config.yaml
d_model: 160
d_shared_expert: 0
router_score: "sigmoid"
normalize_top_k: true
routed_scale: 1.0
balance_loss: 0.00319
router_noise: 0.3
n_groups: 8
lr_router: 0.0022
norm: "rmsnorm"
optimizer: "muon_variant"
grad_clip: 1.0
seq_len: 256
train_tokens: 410900000
dataset: "wikipedia_en"
Below are experts of layer 6 (counted from 0) of a mixture-of-experts language model. Rows are named router (the router's row for the expert) and show model dimensions 0-159. Each number is 128 + 24 x the weight over its row's rms, rounded and kept within 0 to 255. Numbers have three digits each.
Before each expert's rows: a language model's description of what the expert responds to. This comes from a sample of Wikipedia text that the model never trained on.

# expert 33
It responds to: Inclusion verbs and connectors
router:132098133146126190096149089179146167143117152144111137123080129138104154121120117130100098107120115145159097112139093095150143113128142145141143136101091140146066100152146106102121142110141132115157124139169088151091106143167142097118165139131127104127130104101174105101108140147138123135073104113135099151161136125148136115135091091125086145132138098105136111148152106153133138134161103137112136108180162147182142127104102125135114126148115096128086110131137106128154186108131098

# expert 14
It responds to: Name and unit endings
router:161120135138128167100153129164129141119095138142111132089100125086118142117108108146131103123136128126150068113100142131148140139123129110138101105120145202140111131154155100109121135150106153117146109138190088136118108159147146075136138151130097112144112103115146130121110109146124127165120097140121128173164122134110184117119064129138068124130183114062132104106164130163093144144148097147092121096137156139150144124108120132155100094130114120124104121154117096135123155126099114

# expert 34
It responds to: Sports scores and competitions
router:165116116114161160128148106149127173156103120161124147117100117150123135115126137137125097128129116147136116109099118128181121136140132111146168128104139159166130112158174107090131100146106111126132134148155107113142082190137142097152145123127098093171147078143106098116091111137128139181133105113164135128150111109104168142138077129156124127111157143083111128152125147148085157115118110165133188112160146149134155138109100145138116115106107107129070140164124140191115122129109117

# expert 26
It responds to: Dates and openers
router:141116128134136140107150122163143150130095170152108128117070128103130133102126114112101102136138137165153082100081146107124165160146138126150132106160119200137113112152142109095098128125137131112131123168193095115108098151117150092115142128158103136149145113104167120117116106129110120151102118143115142147140095127128156123128088111145076121131177099116140079124170140146108136146170075131057146096158146130153157124099135109137087107127113141123099113145125120117118164143116134

# expert 37
It responds to: Mixed tables and modifiers
router:146111119136138169083152122188140168149098171123110137101079118101141122096121109127116070138160137121154113116112123122154142151132116145161125108139129180148098125150150107079115124139135110100152153130171086117107095131134134100126149148150097104156153100098158117114088131139102124147092141145130113135119127121141158142128096111141095149159161109091151109127168120147102113117170081122072141126142178123174158123083096124148110107134115144127106098134125124129125173111138103

# expert 44
It responds to: Subject pronouns
router:138150124118090162161146118165100130115100144162144124131089099105126140128132085122120143134113117123124120114098132153134203114122149115128094108161120162132098119156189103124152100175113126101124126139181111176099115125141127106093101114100114127140128122124121087182090132119125123135103099151137082129127121130106140096122115117112148149113108135122122119126168166133100109153155103141091158137138159119157126167102152127148045132113121115113108116153131126131073153145150084

# expert 29
It responds to: Space before numbers
router:138127127115130144132159107157134146168091130133104174156127113120114134099119109125136117104140155137142124149143129084145175113128129128166136118149121179122116113181142077107135110118116120092136137109171111143111141139153160109100159159146080133155139132114137076135104135120145136152133109109145079149132145140092143119166087107130149113149104124130124111112102136127090142136148108142119165124135134097175177144116104104202084088121111139125090109165103093117126193127099141

# expert 5
It responds to: Leading digits of years
router:135127116124145177121155117181124123121110122117127162125128113119137131087133115118139121101097138124145135169091146155117121130184106135165135142142151182159100148180140080128123085131117111105127121143150111105101101161107154087126119128124095092147125120121139109143125126151125129131137171111139132136164068129142179103162077113130100128187132120113121128125165148122073118109137096121140177147164147141137117146114113104128099110112138164147084146138143130130147185124171093

# expert 56
It responds to: Conjunctions and copulas
router:150144148105134133125137116197138152148092154150145140144116116149108154114122095120098093140131157141165094110123132108139124149155124120137137128147178188116120100143132107081095146099141114098156143083147085141099118155149130110140115146140150133114140111105096085126111156129143117099104150100095120132130149175137109143153081092096095108160110113130128110132185144134123135152165145157105143119152158148147112140132115135133132124122111133106122105131118139200121205103140090

# expert 2
It responds to: Place-name beginnings
router:151081140127108157122158101154137132133103146162088143158127150127137107109127081108108097140131139163147132155143135114121163124140137106133112051130112145124102147175162109127119102159123097119159123114116094139092125134173155113141109150117116128158127119159157123122112096103133111132106177124111081136124083131181116121124108144154124169210134121120170133148138110118127136134139090111073134127139163122151147103155101116165123105110153127106107133144118131161106182110100109

# expert 47
It responds to: Coordinate digits, misc words
router:143111118138116173098151103173156149121095154142110119115082105107129158096136103099116091132145108127148106103097138119138133129143145120163129096156110174130093126152158099089137139140134130115133154158171092136081091157140156084121146150136108132150159110106160109122087117130120117125108113141130131147151127119126178126134078118154067115137172103110137095120160106131099142127154097135072130109132179118193150134110125093147128108123115132131094121161115095125116167129121110

# expert 43
It responds to: Indefinite articles
router:146128143125148179111186122152127178163080152139128148140152094104141154089160097122099145116143146147138074079100129100165114149137123104131111100087117176107104135159129096094123090134139166095144116138159137107149079155119115121084158140159092151153170106086110102138110128133119109157113115149141083144127130123076124115131134146066119129131134101136111166178132132122127112137130083133126141107163149127130142117115138145158138124100105115126111107138127125108143147127144113

# expert 19
It responds to: Mid-word syllable fragments
router:100138137133146136148124131133134122120106133158102191097137127092104145079096149119108097134143135135147063140111173101147161127176133106151124114182140135114115075172145070108145116105110126095105153105112134164132118121146155081121151122144117133155107133139119112162077116120103111198122129176121107137146132129142147081148109088098119122135167094103126141130138127148097151122128105121139167119163146145155122130115123138149093128136103109090117128091128137128166159129149127

# expert 61
It responds to: Capitalised word onsets
router:153104117102124150104122115178170124139093149139106134133063122095119115126137064108117107156165153160149107110088141117090161131146116097151128096124124189146093114161115093096109125162118108105139166138168111131123110129127147100118128159132076119150166106116182137127118126137133127133105122119142113132136110144131149112105076117157101144120156093106153147114158098123118104137156090121059141095165167125162148118133102117148120104117128122117122115148128127115135159123091106

# expert 41
It responds to: Single capital letters
router:137116110147142131137133142168133122136092132154093141101089110137097124130102144135127147125081130115141097129116105122152128116131107104140086140149125179103097139165157109096117093157127121136144116113189079129130097187158115125107152160131103081152131078106110135110121120131142097170140159133149121116138101171100149135110101155103145148151129141118158155141184128156103147183168084116124160112115156150127172105142130123163111094111090108155094145134153122136112112111134107

# expert 60
It responds to: Capitalized title nouns
router:140129136123109160141145144137123149134105138141097113127111117118119128131107099109147110097150141169179115121127107131168166130127145138161121107127096140172139134146148106079134103133085114078148140143129085116129115164133132101117119117103094133113128083131129112073096104102157145150136112123111125166165144120124165132132103114123104135141119120095145126180144088128071156151151113142081150110177125122128164135127084136158089077108154114111073118172105111152140183112117145

# expert 36
It responds to: Table cell separators
router:152119133127129170105161107187167154119104165143112127118094129117135164092125094106122086118140117134148085100096124123146136134137130122150109120145116180144096117154149102091120153128129127114158124158158082143088114149148158079103145145134104123157159111093160105129111125149102114142107121123111129151132103122099155113144084113122067129138176096094135104119192118145106122134178085136089154104151164134177144142122115113156111093133110117129106119132119124152135160123114126

# expert 7
It responds to: Digits in tables
router:159121116130119168115138136182152151145108174140136140105075117087115123110144087112118092140145127140154089095118145087137124137156121129135128089154125193142106132147141105088120123121127126105144126132178083132105097135119152099136134149147090085156143122119174109128096105127114106150082115148115104173118120140127138125141095119140087108116184113102146126120166125142112123140160100132089158119141171146164133129075118130164110087107109143123103108150140132125157178125127110

# expert 57
It responds to: Month names
router:150134118140158175146162131169110111152131117162084104140118153104146137099103116132143057160113130127165117126086107106150181137165110129126170089119101152141144159164143110093114112150089143131126101143123103113112129153118128109099140164133092100104139131144142103134095131169137142131146141167107139116137095109113177109103097079124135108153132124124135087112141148143115145126169119147072156108105153102155117116082121118158087114091133146138099112163103137108124136150097128

# expert 23
It responds to: Mid-word Latin stems
router:143093133156132147104116152132130121146123121129101125122134143121104127105105125118146115170080150138165115135112113097119167140143102102145162134138120137191110096142175085094080092145104122085137116078120107140080110148141141107069145093140093115117156068148132117148126115117145124145128133172136096118141113126111128138143127100141077114146125109113130132148130101151105150117180142136137158103198133171154127115122117117113062116128123155116091134133092115128129160112114110

# expert 13
It responds to: Ch/sh/kh letter clusters
router:123084110145117128091115141148123130114104149130151172114111132153128139102141115122106116146157124160141120133122151115115121138146093111180134081104123196148147118164174095121133123190133131094146150090145097145100124151146140092135139113148075101145087128135126096099123121160130123143111100177143131131185068103159116109101084112113131100127134129103122133166166118114132132130129065130090146108131139152127139138134149151142124112124144164126098143141087154112111145099137084

# expert 11
It responds to: Word-initial consonant pieces
router:173118158121159160146141128149105155115109128135085169140122109158106129100122088137127091148110152135154087137120148104111148137156122148169121098160127141120107108202130081115112096134094113074124113103155120155125097153152133125132111130130113125148150132128138128139109163132112091154098156167174136174156146156134114082124126098121104111156173103117151111093126120156102145127146098126125140137121181112165140178093151095130069132134142119143108121117110146159124141097133129

# expert 45
It responds to: Periods
router:111146114154145147141113135178150137159091094143096137130126087123114121105135159113137104143155135150139134110108146151159201158115129106147107115125143140115116144128149100083139110140099124141124142103166110127098135156155109101133173148143126141115117114128129064159111132143103093113053158139155114119196156134086130127127106131138087105130135112098137096159188100090127116144132094140124126125145139127145153151118138123147083099111092131097093117150145130126130172092104122

# expert 20
It responds to: Line breaks
router:170134149158160141098167093151134135131080167142148131114134127099144084116134123112144099133143120124148087117080153116131163127144119132143124086105134136126114121194146104111132123116118112115129149151173103152115129153145134069122141153151110124149137082118107069142127158114119104183148124162139119118178129163107127101123077141102098158142127087113157129162127121138125141120154102152092220134134155134159119130124133123161099124115096145136106126139132128129109146145113143

# expert 30
It responds to: Year digits, word endings
router:154114132137129178101142110184161139130114140156127125113083128108113145105130104124114090132155128131150088106114134113152138124126148102152120108145111198138106127153145093090119144152115122109155141154182078132107109151133159091127159139155094116164152108098156120127103117145121111177099100128125115150150125117110155115125095124137069119122189099100162105114166113144107135137170088135073152096137179121164154133109129123150127096138117126116101120141125109127138152113148111

# expert 58
It responds to: Sentence ends and headings
router:117142122131152150127114095214115122153108108148110118109136093116108131102140148124138087134158172138116135121110173132137202123151128112150093102140094184109099138147151095107128132124096148125120138115178106148139110138150113083144162133115116113128104114128116064141132146141095091131096133113152114112196118116107126110160105133128108127135143085102141118133161084123127133140122082149095161140122145128129154137119143130153076109127116111130105140126118155131139194105107130

# expert 27
It responds to: Taxonomic name pieces
router:138127179066132203146134103154148136121138160140100170147122117140121130113140108116153120129128173109126119143094139120132171142181086111156119066146113160126095122169148096123125128161134107082101131105130113162132123145184115102129147117121093156153145100156117089135106146127116118140104112150126108168166116154132138091146084110140106132137116088082125156140130111141078148134131107120132149126151156096170142124120161088127131122126164124151136143135132111156124138093129140

# expert 28
It responds to: Foreign name openings
router:164123140093126154096112057146118137158151147155104171140057106113105124059128099162130094128120131151147104112131128135127162153143097108132130051120118196126127139146137103131126099148141114141127139103125110162107126146107134124101116152123123127161177098156115125164105118131116101142110133118127118139147093141102125111130089115137117153179118085111164148139134136139123120103126073120132133145145126124139139141110170116158134082130163153132101156148086119138160141135103128

# expert 51
It responds to: Mid-word foreign name pieces
router:168111147120153137106138132144129117180124151155111175131120106119130150096083123152093100102107167174126087118150137114121175131154157110135108120159116134139099137145204094090124137122103136131136111127122127164128130143161148118155128167118081133135157090118151114175119165133154137150099116137120151123192113131120127115134116109125104133160125114116126138146140132127077166147138073149161187148177132151119141135103146147159125087122157150132144107157136103142167138116139120

# expert 54
It responds to: Non-Latin bytes, foreign fragments
router:131099129130138180090134121164127153126134147122113136083064117114128125087105115145103093120126138132137102116137157129164118119147116109161125106133116180117104138148161118088131144146151138130141130132173121146089095149124168112126155139138096125152153109115127115130100111129128104164097099125127107144127132142102159113137092117129055102137163107083166126111174118135076134148163099145076120131148186127176130143087101117149120088132113105121097109126123113138121171167136117

# expert 48
It responds to: Scores and counts
router:154135109128118161116163127163159158144100156127111150112097130112106134088131093115129084137159112134143100121112135111148121120138122119154125111139131173115117144149143087103112115129124128105160136142193089130100099157121145070139149139134094108152141127091172102138111105127109124157104124128114112140142124111121160130143104124150084103144178105064167085110190125140126129141179091144099142108147178119166144124106138112161136084103123129118103118154140109135138182112127115

# expert 32
It responds to: Heading equals signs
router:142107102099125128094131124171113126134126144142135144124140116117133177133152110113146094104126137132119137122124140077167173149139083127137119113142131177122106113130098081092105102102111119095112121166175105160100094138145119082116107126137097074118127162091118112158123161126114073139091121116154095136151113123114165120127104137120085132139180154086149132147149111149076167144137102122069133113157148106136154153100115137149119086127124141126088122151127095145125137094114133

# expert 15
It responds to: Table header words
router:145112121154122161105142128170133139134103165152106139125081116096123149102121101122131082143139130117145095111079138144150153111133141125154126099150101185144090153145144106102130133132120145103154115108177102120107110147127149086124151139142085141146171112089153126125129130131115109154114106136129133137161114131106170117122097124163056128129182099108155108129179107155107137122169103121046129102131177134170160118119119112152115109133125132112095121140130113138131160121120091